Experts of a small language model.
Experts: 32 SwiGLU neurons an expert, 8 picks a token, a sigmoid router.
Training: a variant of Muon for the experts, 8747 steps.
Below are experts of layer 4 (counted from 0) of a mixture-of-experts language model. Rows are named router (the router's row for the expert), down (a neuron's output weights, with its number) and show model dimensions 0-127. Each number is 500 + 25 x the weight over its row's rms, rounded and kept within 0 to 999. Numbers have three digits each.
After each expert's rows: "raises" lists some tokens whose logits its average output raises strongly, later layers aside. This comes from a sample of Wikipedia text that the model never trained on.

# expert 90
router:480525526521508498527468519456498492530535490502471551519506467496507538525523449490485538483501500457510532468512482524491487528493515486524513555491482503512504548458496503455540506553504505488475529464521536496478510506464483480506477519523534526482446501474502492510500519477499528508534563514506492534488515496514444519509501464507493503516486521493490519545542474437518476496477
down0:509467533492486450486515545537495477529481496505518541548501530510471505509501522475497521476482514525507509551480522544514535486531465495520551498524496523548468528505482481497513527505483513446462498487463472490490496498522518517498512513519495527492492458500473487471497502512492500492506553513445540492509515505490524524528490496539523513509471504481543451495490492508514504478512
down1:530541492454500492513503477487434548493521467474469487478507502469492506502495515504525492473483489545513510479446526513504512453497468522509503471496521499479476462510510513488492497524523492506504538490498497520497553479474500514495500502553480477517463476502513525481528503464496464442516462462529514504472480542498497503489485523472485526457501523525440508506505467479526542504490
down2:513516484548483488497523538476455474525507517537522494493490508467495502527522482520526474482480502448520518517534477496450516553546500512523461523531502485525479526474516518511464513492477513519470502535473528506473519523493476496534461506499529501434533492524493558497515483514545529504499534514504511512514483478497472513510497491501469520506441506496505533549494473479491498528487
down3:501500521457472538503518472474485509540474524521533486453476457521501522494514484494494548510519511506455538482520522507540549521545553485531517540493483478495478516526509563459557504496472506505468480505500491462506505492542506459497480494481531500497482514514492535472501481516512481493501461497515498507533507469482459470492516545507491489511525496527516536486516496491475499467515
raises: "ting", "te", "ter", "ted"

# expert 125
router:440531555463492490488469500446446478520469476485483495507503491503503531514528547459465485523535504484484532472475514472527466502488470525467518515468461488503533454445518518472533517504535489512486512494499486507527469482511486497504500508498521543492504506466496522549542500535523480482495514523501516547522482511537466496506489497543514521477495503507493503512490485470473479477519
down0:554507501521462508505522498518517496504512473463527475516488469494525453537476481529524478498530542490496492476481468536513507469494524526485490495519511515494507514528519497509482489519484446497541499501508508524510465530510470494478517486463503478523539495506523531492513539493490483523508507464555520498496514470513488514502503501508442471518514533482495488476509506496485537491488
down1:487506495538496490476518498499502516487518500487482519495537497516486520466521511503515517489501526484535532501528486533495452514517485522495447506551529452496466431546512489499520494521503513485466480492506526504519511528548479470490512511525485534516524512535476511499459489444489513494537476492483472481499471457483463443500474438524531537502500453482515482496514515500484496526487
down2:504532475497471521501518510506526508490495470486509482512508553509525457510523481501481520490481519514560469513495480483519454507512498455490496526494587485534467522497520462532520461541472478494465512445515478505485519508491476463539493488540560488475481452513479478488536519495461518461513507538494486510474497533543528456525478493513524472490522476521508546516512514521482479555502
down3:503533477503505473540497523474460533536494493516484487510459509510509513502476464465529455442422544506492543490514503542452489508468478464525521510481488488470517537465537553451555522473477484489514485495451510536488482468493505521500507467482484530499540476483496555505511534471521498491499519530495492493491525517473541504457510470531476491515482494490514509501525488520546485492474
raises: "st", "d", "s"

# expert 121
router:504505550506504494484491505497490459494489478510509529486517474487530505500490465470498520484437462487530476468465511529505480482516493474495521469479500496504468455493514496445482484533549538498509503513506516473513505497491491532505506552546462494512468539480486510501486529533505524513524532514457516513469479494512494448513495538537498510492507513457542502524451542504500469483492
down0:476481485506475473504511501496558521539471473500507505501508515454459527507486519475502476538546516514494502488503520517504535478496493484510496509487503529489545504517520490527492486479490479537496480503551483482445445510447539549505520505454493520474509538477520493489490469490495511516479535467508502480478484489475504503516465469493526544522500493510489498491543495469458547449486
down1:530484514458520523516517541517497537500487513523487504499516491524555501459481528533519481537470455522482488502524505471539491464462516495509482484494497510552505554492509491472463504485489493505568500525502478494533480519459480489481487504514520499468519490487458505500500522516467543456506502519506496541514500470468481519471502472510493516513510527530504484491486484509479457480504
down2:517501499464499469532525477452504452503537523475521472457517465485560533487499506512504489535461489495530504491486477468512501521545526442530486516515531485498522474464500515508509518461498484497547488484491489460455511519501522492503480525500508495524506520500489522540511538542500517498504511516533467549513489520530486484527501495519476517504510519529556527527508526541528483508497
down3:513532521518526501561517521510518469490515500506490525501513479569479532466447518459475500501466534497471479472512520563514545500504480476498494539511492495503467507475473491513527497504545499461507489467497510525485516458466524500483502470512520493491496478482481475515487503522501469483547509497508520498499494470508510519503482474492533506534466494538478527508504513536506513488443
raises: "or", "ull", "re"

# expert 36
router:470507513489512527511449503505553540534514480510544512498523480510492530496554517444467517544469495480504487489497468510498511540441481513427505527516485513486493466514473533465496515527488525499512495535503498508501476507516483456441485505476471516526479446516482508524526516495506442485489509515497492528507504511519513508527460517489577454467508501494497505509521501476469515489490
down0:476491491477488485478480516496509489487517482517488486542511484506528526504504496524522501534461487505522488480510540472513485483488492511531529515503439512485526465502522495482478499489474458515503501482505445518499532513502495549483495539513479548481525500446561446521517467467537460464479493486450516506524495501518552543506486490489538499512495526489483514482506499440482511542498
down1:538495480503513507508467518531484555482474510497493498511478509515496541542491522513494498541513458454491527535489508461484494513468507506442505508522456497492442500502482521513486500487469500529493533518527500520489496519456501500526482479548525442475472501481432481510537484541495483499469475488515532498520488493522456521523500519507458469526471519530492501490499534473543485509515
down2:499491487462570499566477521511511541468492540536489546499527548529467550466526474514498498514503518507532469521525511497507498521515514482467470495523490534471510468509516477503553486502529479497499506504527490533524553542548511446523505442498500486523491480497477468531488487496501519537487517478509527509510509480511493535503533509508488489542457531499479479487453554470556516573485
down3:502523511521504511474470519500487504480498508504507489456522510514527478472497532528465529515545522533487470488453458482452535492468471462526538536482487469488542532476501487465512512510532472502523519470527497490513533483466560521470541497493488482483494541448462504435534450527480472497456497480486501483482520540484487470505496495555480494468490482516492482461472510498513473546481
raises: "es", "er", "o", "p", "e", "ed"

# expert 84
router:456476573499476493502455494472483472521495475477515470500477503519489503529503501488492512517507499497480515497488517491519477483487461533469529533470473465477518457475479510476516499496493471575489554474494507532521447489496488514490517540520494509489484479493496486538548501511493482533523527540476510536486474523543491502516523535507526474477531515530469491524492520493515487507501
down0:486512521499475489504541522523461475519498505539492469525451514539521498508520509505526465497496486480518511500477458521478462466497498539522511528506486522479468478536520488545496488480502522522502548522537483521453524488480479486480491499563521502484513469496541488466485501468509489544533519525516547480457478417493502503472502533482520482511463550472529549499481494497513468470459
down1:502514502510454519522484527481535529493460497492513505545477511494480537523492509518453506497510534520500443578560470521529481533488539471499540496475503512543407480481501477472503497508508472495477500515523508537480504536523491504490515476457524483482457483498470514480457492483498480469542500513492489493492509520538494497469513545486499495460526503513486477473485544493485499521532
down2:486532499550491498501521486464536473467457521495461537532475515501466504499488515538517476496474534507493460543527485527512578517524461471508494479500493482486533471477537475512499513475451523495490515502483487478502524514469511480517516495485418556482539489482526467432477533462488538551477499483518508514532513467496459462542480463494533508467530478515531496461519551464500525501465
down3:489499477510516461566471507488470522485520513497522447465479502477524500473541537487485491484498504539506510518476503482520472515497533508511500516507504522565521496475510560501494521498459511470475502512502451451531479573454501495521510479518505513533556538479508534541475515494516481515531531509490482512506481493484476521505500520488504520511487493508517472522492538500514478495508
raises: "tt", "mb", "t", "w", "mp"

# expert 108
router:494454549456516497514529475500484500488517498509491536494499483469459549507487461465452535487497487459522496466520505501475475504496531485473490502457511448507505488505484525467497455560491522520527534486522512483516492444503503504461495539492489543450492513482483467523505528456466519475496480509500496504498463496503508470515531523502523483484483515512550516477491511465505450507508
down0:485531505489500453511540513514514468519487476557483484531488477500489498446505502478456522561475502502453480481520505483497491492523504519512543509506461482486480499512513515490475506560488522480524451499470458509520548464523485495487496506500481496461501489523468517513528484522511491472526407521448473482475491472435496490487504543507503506500478492505499491493479530466520514535452
down1:481511512502490480491462536540466498485489506492429519472514485524518477526546545501479522531525503536484499479525481486528517522480521499506524521480523489549471506489479517453538483507487519489524521455522498491490514537452494549526509506526516493484490486471503484500521486480535531472574496529493520548507522587508517467492498508522481461497515511478502512499466480519464531557499
down2:518511506541528522548491508470527497517478476437509434492552490489484486478497518487517450509496509502485494526486525496527526495536474533451514462506519500492533463470461573452506511495508511489489527542511524503525500511483471542477532472497522490482503530485520523485506511510496492485506464496522516498450487518508446458503503496499508507489529517449473480550504486557461510474488
down3:510452492456503516456564507485487509535463569516446515485489459499486508477485514451507500512519504507474523510533548501472491514527533511494495498489476485500520444534492499525540527539534526492543546520518457499524507518516449526470523491512498519510526504496459508506483518510497539500509521508491567495482572514497494502468495533536518507502489467522534539452509494514526493499503
raises: "ic", "is", "ical", "ia", "ian", "y"

# expert 71
router:503508533511537481514468506511500484516490474516512513455497469470452510507550496459494521503456497453565519518477486516520521503460543515470460463510529460466527464496506498471508458502513473512511488490529467537482533491476483503512519541510511509494478541501495503510532491513491516513517500516488503464462450480510460500532518542548528479542544439466525493495448494480518521473487
down0:517488549484465530538510495537540525505491483496541464486530503509524512460499507549511523523485495480537505520511505502492493572529524486510501517531515515540509471476472453457520501527518498497509514456493482480496494477511488533495463528472491486473492502470516511504504494473512522476528543457525486483497512420466484528486491477474520476438484491509483513486517454457511503492482
down1:464478504504504475492503513486516497524506482506463502484478488475515499524476547495487547503496530509519478510483494500494502439485456519462503531484492457468455538495504503500482490528529525521520504513472484462453521514468477472514494498499479538529474492544484477489498492462477527520538504541486513499510482481506454533459525497468499542522520518550468457515460519516493502514485
down2:479516516475510559493515496506460449514508528473498533514497493509505520547511519471494485485511495473505477505494501488496529498469496525514513513470491522493531482490491517457512517519507487500527505499529539497487500493518481536531478512508559519530509482494472444490519464488463469479489470491474489471516567512526510512473546509466502518503498510504472463496436491524548489538462
down3:542453495484561464510512482499470539498524477507527467438516460480512524513488464488503527479494494469513458514457511521502492518498462484508474531511497468447470498543526521479480480516534492491492511487517483472488475509480495526523454509515517500476512517489494503497461508513514532475461516520530508511500507456524481509539445471494499516487456508509537468503495529487543496448501
raises: "ell", "el", "en"

# expert 69
router:494531530516539514512446486542454490506505470486493511491525515478500485450526533501463508465489510485553527517492458523492450538489492491536489463525507464502511466480539513478495475496482506539496492509520501505510549466501486519511535511530477498522470512483469467549533533494513493531528516469499444532477462489539468506556474519501528481487512517522534503499501488468493511474432
down0:510513510491526499424496465527510542455526470507496501483527503520507503485499476477481560481504466469442454477491482486500451519498488469534505482505491497479496483485490494503476522483468504502491482495494472502516488506534491458466504524475493499520483524509524499513493577505508545532461535501487497491508512510572507485492478491492499471482499470494497487451480526477492503508532
down1:499510493492518470483457481498576518518522466482506501533502495505482526517502485515531515495466520495520445524460489449461484516480511462472458506453498470518501496528508506524485506465514467480483498493455498528510519521508518496483510536470530505528463483485491572485549516519508485522503521511478499479474570525520518504508518503533485527535492497491502467525507481552519531495493
down2:508464489519472494480529451482515531479533484513482542514479520506486513534535496562557444526487502457489541504494460486520497473452501534523457466487497505500515522484525474542515496488479498530477520500490524466499434483466526479475531507487501501537517502510510490472470517484487507496480526505514541549510497528520507517479505489529520538517529493501484516496520491524519548521534
down3:505525503521540524517463501500509479525506485478531478504518448469517526538524502443468550488495499471477460516429463477495524501471487541523513492477514506490491541483506495513499517487506518472490530547508507522406526508498461516529460480487496538485503506503529464573527492464536493543487469500513516520489486511503494514488499496488495512504465479535519476517491520518516527508535
raises: "now", "ick", "ra"

# expert 86
router:437479533454464505508516467529493531462503463491487503517494512446484531437501476516472523498458489502504470473494541480537477524510503481499484481508520518493490504429464470476523488538537504490503507482487518517504543452505490454496519524517477500532460516450483509498503449468496510523539457513529482480503497476499505516513518497486513487495473489500459541485498487484476449459491
down0:514473503488488456441475506471515504475530442501426518482479485531502514532496513487485534477524546486543492519526507500481474542538499510495498508522512489476492492522531466487492503489486513525506508488519487569485522502508505475465469482556480505513486469548503471496509451464500479505473468527483505547518473519467517530526507504525446512462501480527515519486541568482543483449501
down1:520507506505497494468467493515482458530510476526539495489523525461502495542484511495528487545537444489520488479543454508504476465519489503505513512498513504531484525481515449530501518552473486470513495488522435513515505454504459484498512499488530493505503485480495439528465495469476496535449453468555530442562512527544509523486524477479500493517497501485476506509512454507484527544515
down2:481458516507480479518517505477469533526459482492505469526463517483510491517503523529503495487513540513466527502491514485471503495467516534492495502503471485494523526480472487475555520481536492567466418526472535529487553509477450524551528511530515494470494526502469515472477524507508520518486480492514502483556492509531550476455484483545484502526476535530527495520505546476556510534522
down3:489477480490499504515532521531472493552532499464474533506518546508498447471483483508522494499561503516509500413499498512453472510484503548526495509512511516493486441478480492461477511511498531447492497501506502519478479463492508489484524469512505463534476484471476507489496460546487492466515485468496546509492475475509509491498489488495498454455497507474495536539552483474491490488507
raises: "ship", "ial", "ies"

# expert 87
router:481501535472507470508501504499474508543543522473495495493514527469503497490490515490468522536515530511533504450508486556507490496486502514506480506487495450471566494495494506469477485475555469487494491483534533567488525475491522476524456539495529538532493542493495508509550495499522522489475515517565531518484495482523526480546523510483520506508498474524477537514521496460509540475486
down0:510511469552487531515492503524461494484525530514503501476516513495506482528507508453533474446447522494454490505499494475556496509479517480509537523500521483501520494462540520482498492498520522469506479550519530487478525486526558497536500486461538511486510543512526472482485513528517540499516489479505489474482509485489521508506475540548459502529492494467470536492503461539493518493493
down1:499522497523468523477521504498527490475495511472500514490488496492518496511518472522500536450483514487509494486470454499473516494503474478498512553517470550544493487491506556552494481516454514522501502516521517449507510489526486556504548458470547493533484543530531510489507462503537479477515535494513513452485505471473483507476481473485500490502497529465498490488517517491500515490528
down2:468459529552521475516539527518504533498533544499481472521458504519496489543503533516475531544537512533442491488465466510515496478471516482528526478493496541482491534503499508538495544520455497477513588503502525512458499504515547498527502464507511504519538486516506540481477488552505507481484459512510533543522503494480484499521520480530507504524512484541492481534516488530511507489486
down3:511504483521524522511505458500491495505540509535458491448560515511487502494542509460475498500509521460471519489502469518548496508520515453482489466530487486474533450487471472541514476508513462410489532516500482485484533480499532461476462485489441470507490496505472514472503472482466478495494514466480516509484448513491486480552481478501484489520450526442499490519563496526542507497504
raises: "x", "log", "gra", "unt", "ft", "st"

# expert 42
router:461467516491488478480479476502586481481494462463504547495536448493472537486516456467449517465517464470532541486500462490479505511508522465467533484511497519454545504503501489473503492509518533479539510514531457500509487468499582461451551546517516556456474474504516485521513513485491510480497512495498514497484494525489498501529460488524503502490500505456478503500481455528481489493456
down0:508494505510464535480548476529461521452469483490518474503486472504509530509467473482522493514476461514531466496476507516495526520478471515526526500522490483512457467504552499535485480526553514511510523477485541478490456495501468490515488517530491498451491493468443469516529475487456539522507503479521472518524511490521515480459480505495501497541483532507471521481531502482490497525516
down1:493498498520488499496531537561494478503470484474515495452527505486467469489480523518528488438506475485496526504443482489502513469498527490494510546514471526483493505524527497528521495513508492510479484516528509493475513502439531524451503564488499496538540534502477524502504485483518506499489521508517498483495539497470550470505475513513501490483514455547503522508543523498536486480522
down2:504522460495493496544486490531517482491547509501488466487500497509491545522513495487492504499487511489490489519544503492492519473500459481484486543525524504505529492471468538476519547450454459524540492510555530490516486488458525505515519545477480497551501506473469506455466525518525515467520473479489529508493482472550513465505509526507481424495508504493474483495442499545529525534487
down3:474508466481486521492520524538454536516515496481486506482463506468443493490446510527527493513455525510517551507465514478476459538504487478491501532442492437520481505458492565503532468468529511501529500509524522513499500532493477511511535481466551469492487488504488511501521500469464494466529501510495452520485475458487519456526532486503454516478528511469520525517507522497530516505512
raises: "ing", "er", "ed", "ation", "ers", "ate"

# expert 72
router:471491506466492528453472519493502492527532514485485465485492475472476469464517467481461522508489474482522528480461492492507478529509505519476508503528487489480481479515480494470519505485512483531475499504508461457481483525484495520507554504501487500534474493504500499557518518538489491508467489503525498560496500540548506488499489506491441503451520477480479504484489519519440507496462
down0:460464475476503498471547481512528498534519478499485514502505471510485518512481500511516529485513514482490537525517458512464504482518472470525513493473481558475480504519448508511460487493471505551524528505529497497459515516504537511459464500519485477531474505551459497488521502478532501478517474475501522496498485523531479500494471541545511504504510499525532541462509496486501471492486
down1:507486472488478533489538523494518527504504523500518500527459525494474467514492480502529487449477498547526490522527531562480511470493481517514485517486478534518471511520519464568503507506490476511485516506499496518557479487532479461506509489495487491499488469478480503483475475525497519533536470454541508521470496507521511552512513486521485511500471522482481499521495538527548519517515
down2:503525507468524494491552476547522482480544497502506484442462549429491505486509524496489506514520513538504488452486535494471512500523508534492478491499475500513505503502483520537525507490518493518478522532498498503536496460503504528494476547519493483490502482519460463523496494475489533514475500498503476513504486482494503502453516478493514535470473481505471467470490513522549494512515
down3:492489480545479564516468463510493511472516504481481510477500507458524513522510572495507512446520512503495522527504501486514532492445479523513502464490507504524474499470512488482486464474472507529496504511449519501506484553534517469524521509482519505474473498520511473538459514457492497500526495484447487489511481500508455521490498540480519491497499485519510504469522438576525458451469
raises: "d", "la", "ong", "me", "ly", "m"

# expert 15
router:497472509480477478453499494506500482509535467506535542492519445451513536502522494470459502472522491472546543501505489483499484536506509512466515506484481505484523499515503514491507490498528486473519541507509444487518482503484513503492503532494518558502489509461495507492560507492518494505538452541480512485513512480472490455532481522519510494488478471519539498466496495493473468519481
down0:528485508484523504496479529497498525481514478556494501456491492513518545478492437492439503543453524502487527499517543511522531477490511508476481486470459487470506493533527514483550478477490519524532490463509489514522490514530458506483503444490499487511461489526508512469522488484504515495482509511478518473497485560493474458481474526519519529542558541453507511505509516514525527532552
down1:474506498515496527516525467529544558454492461485483575502470495537532494503484510499549518541513516496485485475476537503521484507500476445517515514500491481497481508472514515487496460522460469512492536523509529497496497487493513481532485526504520509526450532519496514495530512521505510447502478460531476540488478492522509475478493500516468446480513546455561515512450481496488476516506
down2:489486510467478499491458441468519465531453476503479522529501453511534473509428473528498500484497488520477479499476559501512457518494465531511528491485523439488546467498530461501485474498496504502501511487520471529530529485521491511480478528532500477507486455480480472508467546460479492490523512535484487494496503477511545494516518529492498500527536500515514495482514489474501507538527
down3:503477424505447505493474462464467499474501532513469487505496488529502496509516559524526518568543477540535512504489502523515505515534480482540491486519475455488556496493511515480492451505497463536515544522490472509485460570517512506481514531495457485507470555528493499476502459505533472459518507472503522521477489541511480491506521476488530494502502491491474532505482477460554495520460
raises: "ate", "ative", "ance", "ator", "ating", "ated"

# expert 33
router:494505523508489491554491502527495496517526511503495541497551479476477523501521507499464484509503462486533528444455467496509458471497461499502526449471482480532490455508502504487520485512523506525500506453500471555509515496482500540508509520518519525499514515470480477502515490465504526536489505496532509502487487499550475500539482520554490459488471490514483481487475504481469488460533
down0:492524536523483525500508516516541506458478484494478518504519497476528469505509516475508501510490485522492474512510501504531507488507487506467517518499462490563530486504492528506555520499475504487517444555481471538518503521499484517487479531478522465479490481544522482511477468505452526449516515526471469505493530469452551484472476520454487508505527506521502444506492495506467498462457
down1:521518505498509458485472527485449499472486452507481491520477454500501533489478466512534493526485479507517490437479512488505525482532493509515551471505510478530513479484497442496513504515499510544498514494533509514496471488496451520548475530494486480526483476493522445519493500477533489484530506469464532498509482498495487535511479497504516495514485512485491432502489517478498465516522
down2:442519527544534526493512503529515446508509485493497488516476507481488487519486472495540518494494502493501507495450534493478496484513470530522506444508501493447488497524493531433519488526493518484481494497486498494505510458509495502509501512501537483447530465494499515496527557456522476486484578467506481498508508542486508474488488473526475483538510530494518469450492475472497506525496
down3:503519489446476469513512490551489509466494509490484528524506514522474504459532522534520483534497520468515496507478458473460492477490470511563533463495498538445501495476495493556518471502490544487525527512547513473495538489448457537515482430469524476464535465507522529466505487487499515512518476478507504490474547461542478461525477459511505481489505473469477546487481515461499463505504
raises: "R", "D", "H", "I", "P", "S"

# expert 117
router:495499491491550537510486468525477495497485470435474503541517483509528475517517523496465502497476479538523552483507526526507497470459491508522472533426506515485490509484482502471522461537523471512488509459539507522485460498484494448487541502496478540504468469485465517537497506513528486524478528532513506499519498477495461488507457499505515514487493490542490520491446463505506496502510
down0:506485527487478463570510522526464496484500509501459532498554523547466483450553476506488509501497489515491495527442455472477508500473495504454508498510523484450513485474485500459461539512497489510461462465490540483497487498489521514501519491536475434486505499495495483477506516491520503495485528502526484494478508514533557510522545479484461472519512503464482495496487487482476522488455
down1:504482510443495523486444520519523515480467497510525499518493515530482500462495527525509517501505540510493539479500456502519488532534519512491534469501509502508510539499464538566521509482464429508499505505509483556504493463490467546481503536503522525475539500500507500470487491478519472480458497499446509498459533539481491483518518521475515491487518489482484537562494504462524477535492
down2:506461522520510469511517475468506493479499521530489514496516500522459532485481461421513542498531524508497509491502505479545462472468489509507484488525491457527502472478503474507546528539543451505528480525519511473494509506478504518500475496490538505429516518565512486513500472467523500494461477489525501490443532483529472489483541506497519495530507545451485504523507508507517485520491
down3:520485451511488507524517552487499467473473500516455499531528493470455474494473518492455472525516486474527537495499477514499498506526511471501489512489506513527492507510488451466493515509489514526476506541437502524480463469517498496484498492429516474462496514492475504522459505514467472500444508477490528514451493527532499467471527444483499489502506528508464529517458463509495508515502
raises: "|", "-", "P", "===", "====", "=="

# expert 12
router:439505527532464476514452487499522493490535493463529508516487437483484493499521524474501491512521536479494486486506515496504498526501468524480509506515480482481498490484506532466497512513485465522490492514530490532514425508498510459487513523531479529484474477510475445558529527519509461516521514481492489483506493486519494472474511535488499489478484496505500496495499480489506487506489
down0:491493518472466475498501538525487510492499468512455482501505494516527515526455511515449483474500500515513546486495482517430513458465476533504491496492475498485500463552482547494474489468505475473520460513540543529517509533496524498562508443484502476506535496493525527478513480488506510510464500500531514491500517497469526489507500478545517507499526523454473513515470455533512492474506
down1:517500477529458506520462501491490493485508455505566466496538514482515477501520512475498494520467501488506524496510498444487526496484478537525483487470541521518563518440471478576538529480491474506533481482464492460538489478499510419526518521483500502477506539529487479502464543509505510525509498528488483511513500501495506491502490480534504455518485494497484460488476496522488445531482
down2:495462464536474489507525508507504498493498527495535497461463487461511495536509516505510517489492480510505478519480448520458520492472515503485507513488442471504512490503515527535478482483474529467453502534534472463518522460506484522492522525533471471494497485474512481539459533485528468538494509484501494491482518517467510493497504493493509459474507473475516493480538521498511458462505
down3:543502535486497461508501479475533500470501499527490523526504494501530505490488487463475492489504513521473477514476539547486514551502497499482485494487472479472556476523450512507521510468524490528536511472485490494553507530487491527447486507524531506511500471521529496522510512538524480463541523545453501500537480504500491519509492468480537489507543549471520491474460537516507510500470
raises: "s", "tor", "do", "de", "d", "t"

# expert 54
router:470495577483489481498469478498487532494478499473511504529556482476485476500520479489431468503507476456520502505536463483525485506477513554484562478494452519524515525507527479451501487526524499501493518461477499493522522525502508458477486522517521535487496479457493498522535549518506459515502468479518471529529496538509490526499473487536475492495486498483520490473479499487445490531511
down0:503509482499549494512504512488419494490521494454525524526478495508485539485483501473468482491513489522499537512510506472520523497480524500489523515529510553553477536494421491505550509534509537518503499483476515554529524506568476466528491509493550527515508511471473520474484513515516505492495500510533504538538507468462492511519506490467467466504488529534496549513514483508513517504476
down1:557458544497526540494520492535505464472518519505501491496476500501511476507478448466489497499448495505495478534527525505486551506513484462547466479472515498480519466502511523496508501509505488489530497505529501471461495487514474530476502482480514527468536505491537469499477469490484533531476472516535481462485471452523482498521487455484503523529512468513500508432480499516511509503514
down2:529521538525483452461514536502471479470473521496532504511511495447515477529530528465502540506525515495514524470508534517526489543513505458516510510467473526517497511522472467524499464482492513532523481477532500583500482495476484463504499488541507544504497499515475505514513498510515513527517454488492467486482507480488448488557537530481475541497503526489505525484507541513514470513537
down3:485451498546504519470516485522524507502493549502479507455475478462475492495514495482522452484530475531539544466485523499481468494528507511563463518509488505510503508476528475490518508509533502508478520478556472467474514491483466507506489496480476506533486506497478541478540537505504513536480504456504495472465539493530447502496557507512476480490528487514474505495493539522478523515466
raises: "e", "ed", "mit"

# expert 41
router:457472563506500531473482479491488515476494467499477539531469467508460545493522463471469504512488512495497496472498480492505493504499526437499504483502509470445476512469473503474540491536515503496496519479521516500511521453486480458477500521498496521519484551433488480481480496481459471505445481524504457482496502448517495507556499475521552470473467476484518518486492468530480478497496
down0:491508506515508556493495524536520554485510508495483502512511524519487461500507479533523469495516488445525523490487478511479502467480493513454483450525504504484539455552555475552520468452489517548524491495488512481492500507469507538503503491529519498470478478490490506506532476476470496462486524445507476498492479518494473501499477505488466492472519531453515484515529535488548480538461
down1:476490510508484531523528516537474536505519477518520482492472527531463530529520504494502554471489463503521525475511528514491517486464475486500497506498511537526462548474527495498502466470486508498535489532525525492474498483494498474536467540526514465517476495536524524454525474533514515500474518517498555477481532482486524489572525485527465478484546463503488481496486509507511491479498
down2:504522484502483546483501492524491515499465519499499494499492472482499501521475499504533462507476531531502465511530541515499517475531469485521512472524496495478545511474506490506569496526473514524496501495516472552546483521475497522487492488512530512498558492506537499517464448519516506526507506473515482472489505533480541522527450492516488509475478470522477555512482518485482498462484
down3:496477523490495520484480533470493492516505502543508504511511546464441453472494502476488494527514479489464489503552526501461482464491513566516497502529542494481515492508483522474517540457509470495555463491515468497497464475572484532490520517512491492485502467487527531508508486517536499468504521473511498473529496475517494506479507466513478491510453528475502471515548479442490519553478
raises: "-", " of", ","

# expert 82
router:454482538522488503504476506486500469544534502495464518475488480498479484531514510477490538510536482504518530500518499541475443495512530487463501558453500516472479521476495485461508557537505483507500528476502483513515506502482518508524441514484531497453477507501461513479523493519526494557512517521504443539476498505480441493523467498497458487503498485463471518544525488512476480470513
down0:498476531513478485499468525460468478471465501497515513520490501512498494518495520466472509508519553493489501505486505547477537481509497521515501525538450509516464556495466449518507513521495474489508473508477504491518509525500524491471482511502511506511513542518546491480525511485467495522461499517453521517534503499469506484521468497513434495519503531490505476545489516512473467501478
down1:509548465534504525472511470484535465486507544464506498438489510503490512483492528506468473492442507531551512554488451443486474487534514528470489474521499495547518497531474504515515481475511468500511500548480540492450472511511448478529495477511528524508487530551514506504531517457487537501512508494487462458535482481478495535495485504481495509541474481488499511470434501530456516455484
down2:452528473539509497485492482504537501507517516472490482523495496515502440447506460496528520489503488465499517485475480520504530455531504526518503474500531508496571487529492486489511492494535507511513522515494517495471499526492522512525501499478536462500526525502489539477487454462499515516459482494548502498478523509469473497483500493542478492531477506538496521522495499480498516494515
down3:531513495495493516514520502522499513478520460481523501532509505482479511536513484502519470531455457493536535510518489526505493483488492482482504497511508507475478483456460529512563448509512493499506498509483515479521498518454494491476545465481518510546505483485496518500518493508530446493466510494509488431502518512445505476467450466485539524498527529492515480499540498501512474493515
raises: "s", "ies", "ure", "ze"

# expert 37
router:496492503499512473523457521483526504506477462513509540485567456521500484478497498508475549540454489522531556459462516509481509493450473477491517487484513488490504467484500477484486452506547527489473489469498509505497495487467503517460520536497474515500512514487448458485521499502502517549474502543508507497491487525472529467521499523515524472479501487500535456486425491502463467485448
down0:503493517509555483479482546533514495459490489508484473533491520517489517503509517491512524520541448469449483503504489494569506479538556556511475529523511521513518502506534496515459488469454451482494547495502520489559471484514524512501453501537508509521472493515464463485498514521468497482502477490507484467491465503478481516478493546483511485513537494500533498506511499427511533483478
down1:532518452464497498501501506482477522486505531506500526515492533474483498536489542481506532534465467460488488472464487521482514515507468515492473509493493484462507508480541509510507468506511476499492514486494486559554522488509479465529502537474520486474455490505441492478514485533514500473520468522479515446523526546504510498538499496489495482511478467506511551501481482448534561492467
down2:497480516489498503549508487558492482512458499512497505471483495454506477474459501462489515546497501520515477516473545474527520486554506559489464499448467517460548537501521488485479517492489520495503467508485522512460494476422473492486513531452496494512515456496512514489529515474522513456550530520510515468500505536488502525534493538476469503521546469516486512444466503490457553484523
down3:506493486480508501471448532468468506490498458522528496557503509488565495476499437505512515512496489513504506520455524465487509457547534478502520544472550462514478502439499519521492486459533523516470511500507499510498566481509527503509524498503543500515492478538497475516515492498482475524528505453498504476531535473519552508502531525450515488501458514495437520488495508480501489467544
raises: "al", "and", "ip"